From a checkpoint of a small mixture-of-experts model trained on Wikipedia: width 128, 6482 steps.
Below are experts of layer 3 (counted from 0) of a mixture-of-experts language model. Rows are named router (the router's row for the expert) and show model dimensions 0-127. Each number is 128 + 32 x the weight over its row's rms, rounded and kept within 0 to 255. Numbers have three digits each.
After each expert's rows: a language model's description of what the expert responds to; "comes after" lists some tokens at least twice as common just before its tokens as in all text. This comes from a sample of Wikipedia text that the model never trained on. Tokens count by the router's weight.

# expert 40
router:157113155179163094121164141132057180074063128133079180105129087148138132146132072151120069050125114170157144075164144139124102099121073147146147115137115128096131131120110115218142143153115118158122174165099109167154145098153155132129083137045130121050145115102078192116096088084109123122100131187125097139141144134105145149176117116165154145180129111121104095103105153170084139122093
Headings and possessive pronouns
comes after: ".\n\n", " |\n\n", "\n\n", "==", ".", " and"

# expert 1
router:182133100126164122096165152114116123095089129110091122135092109124104125123140038137100052083131119125204107122169075127168112133148119180157147078159082150106091145124093138110161109168041127112114167163103116132118124147052142150116083116041144175097130121142101103083149100081140118137124145131127114095175077148102138180127152089179099149127100136139116091141137190171117164113068
Digit 1 in numbers
comes after: " ", "0", " (", "–", "/", " $"

# expert 32
router:167120115128169087135141217091119165075080127083037143118145113134077079137129065109187152096111094129158142065176158151146133094120110192150134067124064126065135113130114121158159131186121132097146152150135121165143096109145121147118123151112149146067146042092106138132077122116112110078116118136140144073118166144093095118115084126133119130151091114183085126157145182130096143131113
Word-start prefixes
comes after: " the", " a", " and", " an", "'s", " was"

# expert 15
router:170126152229129102097154178115117187113092123029098164159134119142110088117147057190110125108100074140135121098154147197162090135119120116123150106147056158142114136129147111171133156168085089102083190149134118165133137146047124164116146124116139143099147128137149115115129141109109087098110094164175161095156115115175080134113129131168141173109155101164060096137140134094105165100101
Geography and statistics
comes after: " the", " a", "5", "4", "3", "6"

# expert 34
router:155151117174148125047170162172076134113100068073097190154100149119095129178112067128121082131137126165151161121172105137111088174094136142143141086095111159153102120140151139143101198163147144106119167153074138159105161120086129173103116123123120148112130036094103186100129109117108066119139122190139141090150159109088124156132118110171103127111131109182078106090102180157068155098104
Abstract noun endings
comes after: " the", " as", " t", " his", " in", "'s"

# expert 19
router:169096155189154110089184134119090136127101112111073153119101146148088108141114065114136157083147100154156122125207094161103086112136133128097172099181058133143097107112145128142119177130182133099121181136090122183151119108104109137115080099101155064107123087127089131092136211103158123095151111119152111112057213151142132126130126117186125157119087133157119089111205177122091120120109
Digits 2 and 3
comes after: " ", "–", "0", " (", "°", "^{"

# expert 2
router:199104100208146112122202162136139158139097112107102133112087137092132139171148090133105100122083096207109146113134109156086067109073116112150168101094078130157079138111125110150157162129096162076090150118135128193100076112117144131130113119113182168140140078104079089129085044089132140093140139144119116098085156130129086145132143109180127158076101102140123066122159191113084139117116
Digits inside numbers
comes after: " ", "1", "2", "3", "–", " ("

# expert 21
router:147155130188213125079173139094090174106103126096146103121086127114093143107137093113114113106065094156113128107205128141105115092110105200140191069165092109131130116133129113145127198177084164132110184155128130157102141127068108193087127151047125140104141106066028126092126076120106127164104111177127138080109122105133118134155148101142119132099131114122134149120152151124101127106096
Sports and ordinal terms
comes after: " the", " The", " a", " his", " first", "'s"

# expert 25
router:183095165155192114080189205145077160098125175091157156128112108123098099108111074105165133124098077175137081099149114122133093120153105181200152072142122135125115124098184108164135161194068116097100145149086133195146098083091082113131135121123159134108121076121099152105160128115142079132108134177163128148154164060144122115178157125168080120125087131156090141147122123148113162123099
Space before table values
comes after: " |", ";", "|", ":", " /", " —;"

# expert 5
router:150127139184194109106156200113131167127092109041092192081132138125133071132095084140110145109121082149158122064188050149104075100121100128170152100125131091157104156123096137139132112159127119135130162199136109199114126126076102107129132119070151120129148072110147129142126150093150142111094111145129094098120127081113136154116131091154159159107101127159123102094171192100103129135036
Name-initial capital letters
comes after: " (", " |", ":", ";", "-", " \""

# expert 57
router:148111123154167114134158176118120178120111064080111154136113110108121134059128068180136121141093084158126167075185107141181111093104123158182111073145090112126127105161165088148122178165119149115069142164105114159119130149122167125094098097013160104079116088104093173095126121114152104164132104110119118141128121097101143126120170066174141174106102102151082057147167166108114133141096
Table row starts
comes after: " |\n", "\n", "|---|---|---|---|---|---|\n", "|---|---|---|\n", "|---|---|---|---|---|\n", "|---|---|---|---|\n"

# expert 55
router:152133176173158135105137194132123195100106114113108201132119121097096111107112078113157129107114058162193154109192130179137093112127101175167161095157050144115067124167144094124125161183121128071117186127161106214118109126068116067133118098084137099090135117090082128132114116102149139084100145150103125093128110156117105130089168130133147150157127125144100103106143189103106160105088
Capitalized name beginnings
comes after: " |", ",", ":", "-", " of", " the"

# expert 20
router:154144182161142126112190126132110182108101125087113185047112109113060118093117083143116130099110080189133100102131105124132096095087112137124191105104074155106098104111136085154123151170112162139073128160119110122112106131022166130104062131096176115113124079077130144084136142088178150095102149179120138069101143086145128139117152126160122136101103121093076114124155164126057118112105
Place and person names
comes after: " United", " New", ",", " in", " the", " of"

# expert 14
router:159137133187135099141149157093108170102102124101094157101098097120112076114097083133143130070134067201137155097184121145077123170100129120178118079133109134151086160106167117173136088222142125102107149161118152207076143140106116120121146110086123159084148056067128159122131133131162139118108143165153192124138133141083127141159132096130157131154069135137055092139130163105086150108072
Name-initial capital pieces
comes after: " the", ":", "-", " of", " de", "o"

# expert 43
router:198115138143142101104162189129083182118085101085099192138088144114051098116108081144166089064108091145179161105149095159122086121122157135110180113110098128153082115124183070217138133110079138085099170209064112176140106115106154143113116145123150119115157093106112168107148124106131108134124113127130154118111055162134128146116182126129162143115138124147079098143146177145117110127086
Digit 0 in numbers
comes after: "2", "0", " ", "1", "9", "–"

# expert 53
router:159084140182196133119127142140126131131093138100128132123109094142105119101119073152141098096074160163206155132152059152111131145173098154198175114107110190123117134149111111211137101132092170147103201158131099146095114149100142123105149101118205066159100099105101180140187133127077170176134130125184142134135202130124151163149140126153150142112124072150146096097181159110107120132129
Articles after prepositions
comes after: " of", " in", " to", " for", " on", " at"

# expert 51
router:188176116170145101113148178085052163088114123056124179140116168124119126118128080141146069040137108140159121075115093140100118155101096123124173123131112139138118117156125096165131171238156138099134183152148132123112120138116121120127122132082134116091151129036136149095108155120095133107129123193139134138137162093129091155121128122203171191148094079163120098166116139153129145124081
Mid-row table separators
comes after: "0", ")", "3", "5", "4", "6"

# expert 48
router:158151118186131075129134145142119148086093163067111129091115090121080104049128099123112126063133094147129104085145115172079096142119104126147136105106068165143125151119137117193087146140109151166142220151148156185113114096096124143099090075116122086064115127072130116090107073137156107098149130150101151063139151103101124123169142110149139158118111007139142097148114134112084119137111
Final digits of numbers
comes after: "1", "0", "2", "9", "8", "7"

# expert 12
router:139164178125196118102121172129062175139090104106100145112150079124088082124105062171184094114136083146071141049162091126159102145069073132133181123128093161136131137165074156166145129135131088110118120170120165181103143128109142105138144106083177088093193071142127138122154084079122127115148124100148142096104120087105095143100139130188130144134072143140106068147160177122091115125108
Years and high digits
comes after: "1", "9", "8", "0", "7", "6"

# expert 22
router:160113137168152092134148169121129182103120137099142114120109064125101119186153112107149089042149042153129138066193113131134119073149117132124162104188084103123053087127131077178142153164088133129129146220095094172102137110057104127108097127086136122093144110076150130158120094096128107118105077143120125127142125129135140107114169100178114135098079083153096120093109139110088175103139
Descriptive adjectives, sports
comes after: " a", " the", "-", " and", " to", "'s"

# expert 63
router:162122166161133105076171168118120160090064117100078134142141116103100144135096062118113090121106073189119147077147097153121101096096129153086188106143115144124121128139134145171138126181071146133173143143104118122116120077067122162137086085052166133109136140112165157085139082090118075085101114182139117092068161088102095136120208121156107133115078108177123151122165177178117152133106
Arts and work nouns
comes after: " the", " a", " and", " of", "'s", " The"

# expert 42
router:137152155185149093104158126124093167125081124108089111102121131115106101092089115141164132091163092161125133100129141171143061081097114113161165054182054143143129124141118100159112106112118118082138146146065147159107111138078114137071156119077110134134123114069103164075104142075157141132128100247111124066171083130139137136093103104161157119174125123183135099154135159124055123121111
Months and time words
comes after: ".", "-", ".\n\n", " on", "3", "5"

# expert 4
router:143134176131190055099129131147134177085081111111145165155087143155101093126170089126129043074158084123163081131155088142148112135103121121147173110134089141125089147170129148189138174126131120103108140167110144128128095128085096168160081097106142123039152097129116169120135090049155098069189152169126099150110136148128123132104176104171116149123112101149085091177114141068076137110114
Past-tense action verbs
comes after: " was", " to", " he", " is", " and", " were"

# expert 26
router:144126178164137109085148188074115124080045101052109188139127095100079068106127142141113098108126100177131128078166097166133119162079122183201133079162095122120112157103108060182139143117163138110122133159102129174133132154106125155098073110065135090085118092104111156118159138115119130108129127116143160080142109107121128110089135127164171158135135109145100139160184143105053172107084
Role and naming words
comes after: " as", " was", " is", ",", " such", " known"

# expert 56
router:181140145131156085105235202117106144104105094073109145126078138140083066154101089103159155093158127157148156055149102185100146133139142153125117089181115173104111150161107145201149141109121137106112135153176118107095180118090126096132134135105165132100158092124096143092120043112160133152160121157167125119138111142104125110111124087225143145143077106155148122126147149134083111137074
Infobox list punctuation
comes after: "\n", ")\n", ".\n", ";\n", " |\n", "==\n"

# expert 46
router:135140121140121113097148157118101173161087149061117139116111086112107069144082123085119160072130025129157082080174113173159106128094105116183086073192038122139107174136109101144117138148086131158135140201101153148139112100086115105112109140095097103105178084123149141089172122109128127109133074136186170133089127114128136154124184110164151127118107111132141102112137175141075118124063
Title markers and copula articles
comes after: " is", "\n\n", ")", " was", " =\n\n", ")\n\n"

# expert 29
router:138131164201178094134139122146090187064138146109114153128106136126116123109140049119138086119114054172159127073168077128124059099131141131114173080127104120139088149169108096132101153163077190115088116160147131166116142114066150168140119061096164121069143108103135118121129103123119104112091135158175141106101117082102140120094125102131118120154107130153112109139142226078079147076074
Place and institution nouns
comes after: " the", " |", " The", " (", ";", "The"

# expert 50
router:120079145153179118129180211113118177099108096107056132144090131120113134098084105093184094082149093134141132062191107154153081105098123148131092136083114135138106135118087121173145099127136157089080130125074137168135134126058138105126142115103155089127097103107105183134150133083140139073054134156133171112096104155136092129125106114174092159152106058138130088130123178127116154116036
Opening brackets and dashes
comes after: "2", "1", "6", "8", "3", "\""

# expert 17
router:188130205120128119084150122156063155080093099129095147114089104113120095132155124084128127101086117174133096097131118130158112089111102137201165114128154172109068132137110122130104139173104095087118130128127149214135102126074114144114116131078175167068128092130066125114092174100159134172138117153138133084087110127187115157104161088141143150067082068135116056129165149107087148142076
Clause-opening pronouns, relatives
comes after: ".", ",", ".\n\n", " that", " and", " where"

# expert 6
router:140123174133155131094163143138043237092097135077068164140122144149118057107095058132142111107088088156140127081171066124125133127089114095115143087170084141137118135086112163145140148192100112123116164198130116197116105121057098129127131117050153139119145065093124115132120150081064114112095145158135107106115127113102121124107135159152139140115127096157116117117123156099072134121096
Public policy nouns
comes after: " the", " of", "-", " (", ":", "_"

# expert 54
router:123167153121123065096143168147069164110084068102128144133104148201105136133141101163110114057169117121135178091135089144122084145067104135157153095122108171094124175128060138166117080184082150124162128150086137173119144155116148132098086090106121115099119103115135182109153132097182146107107135173129135093149151088083098164093126096213138116122132137129122113124222114105106102088069
Space before numbers
comes after: "|", ",", " in", ":", " January", " September"

# expert 9
router:135130146123159060108178139119111177132076144112117158155111077115112103082118081129131080098155083162191135086163098182166062123112094140113158036169119155091085106111151135194122176156084131138132120175152130143069132119087149154140103162099152112090146081098117169121159111087157139110102148158134142124115149113102119162133135114145178165158076088130047127183144150114090134135066
Nationality and country words
comes after: " the", " of", " United", " an", " in", "th"

# expert 7
router:196104094145134113096170170140102170137112148098119140092094088136100102157157120125144085173071089195168109137138076124103116157081130135156156090123040130102099142135116141138127136212129148112103151152099124107110084131103097136108059100095158127114142113079138156087129151080169138075114168162144136057095155122148156127109135103154164142117118099163097082099168158084097178126035
Table cell separators
comes after: ")", "0", "3", "6", "4", "5"

# expert 16
router:202134156164147095104174149103118149091072145120087128132063099140106097163169062135144158076129106158123109040172082152091112122133087164190122116142127127146117123149124125158107146205061177063117206156138098171142119095139114145104155130127108161117126110123081115124159123085129128101132162141158101131125156104130131134097132123140108157143104099154109107169162250151142118102105
Word-initial single letters
comes after: " \"", " (", ".\n\n", "==", "===", "\n\n"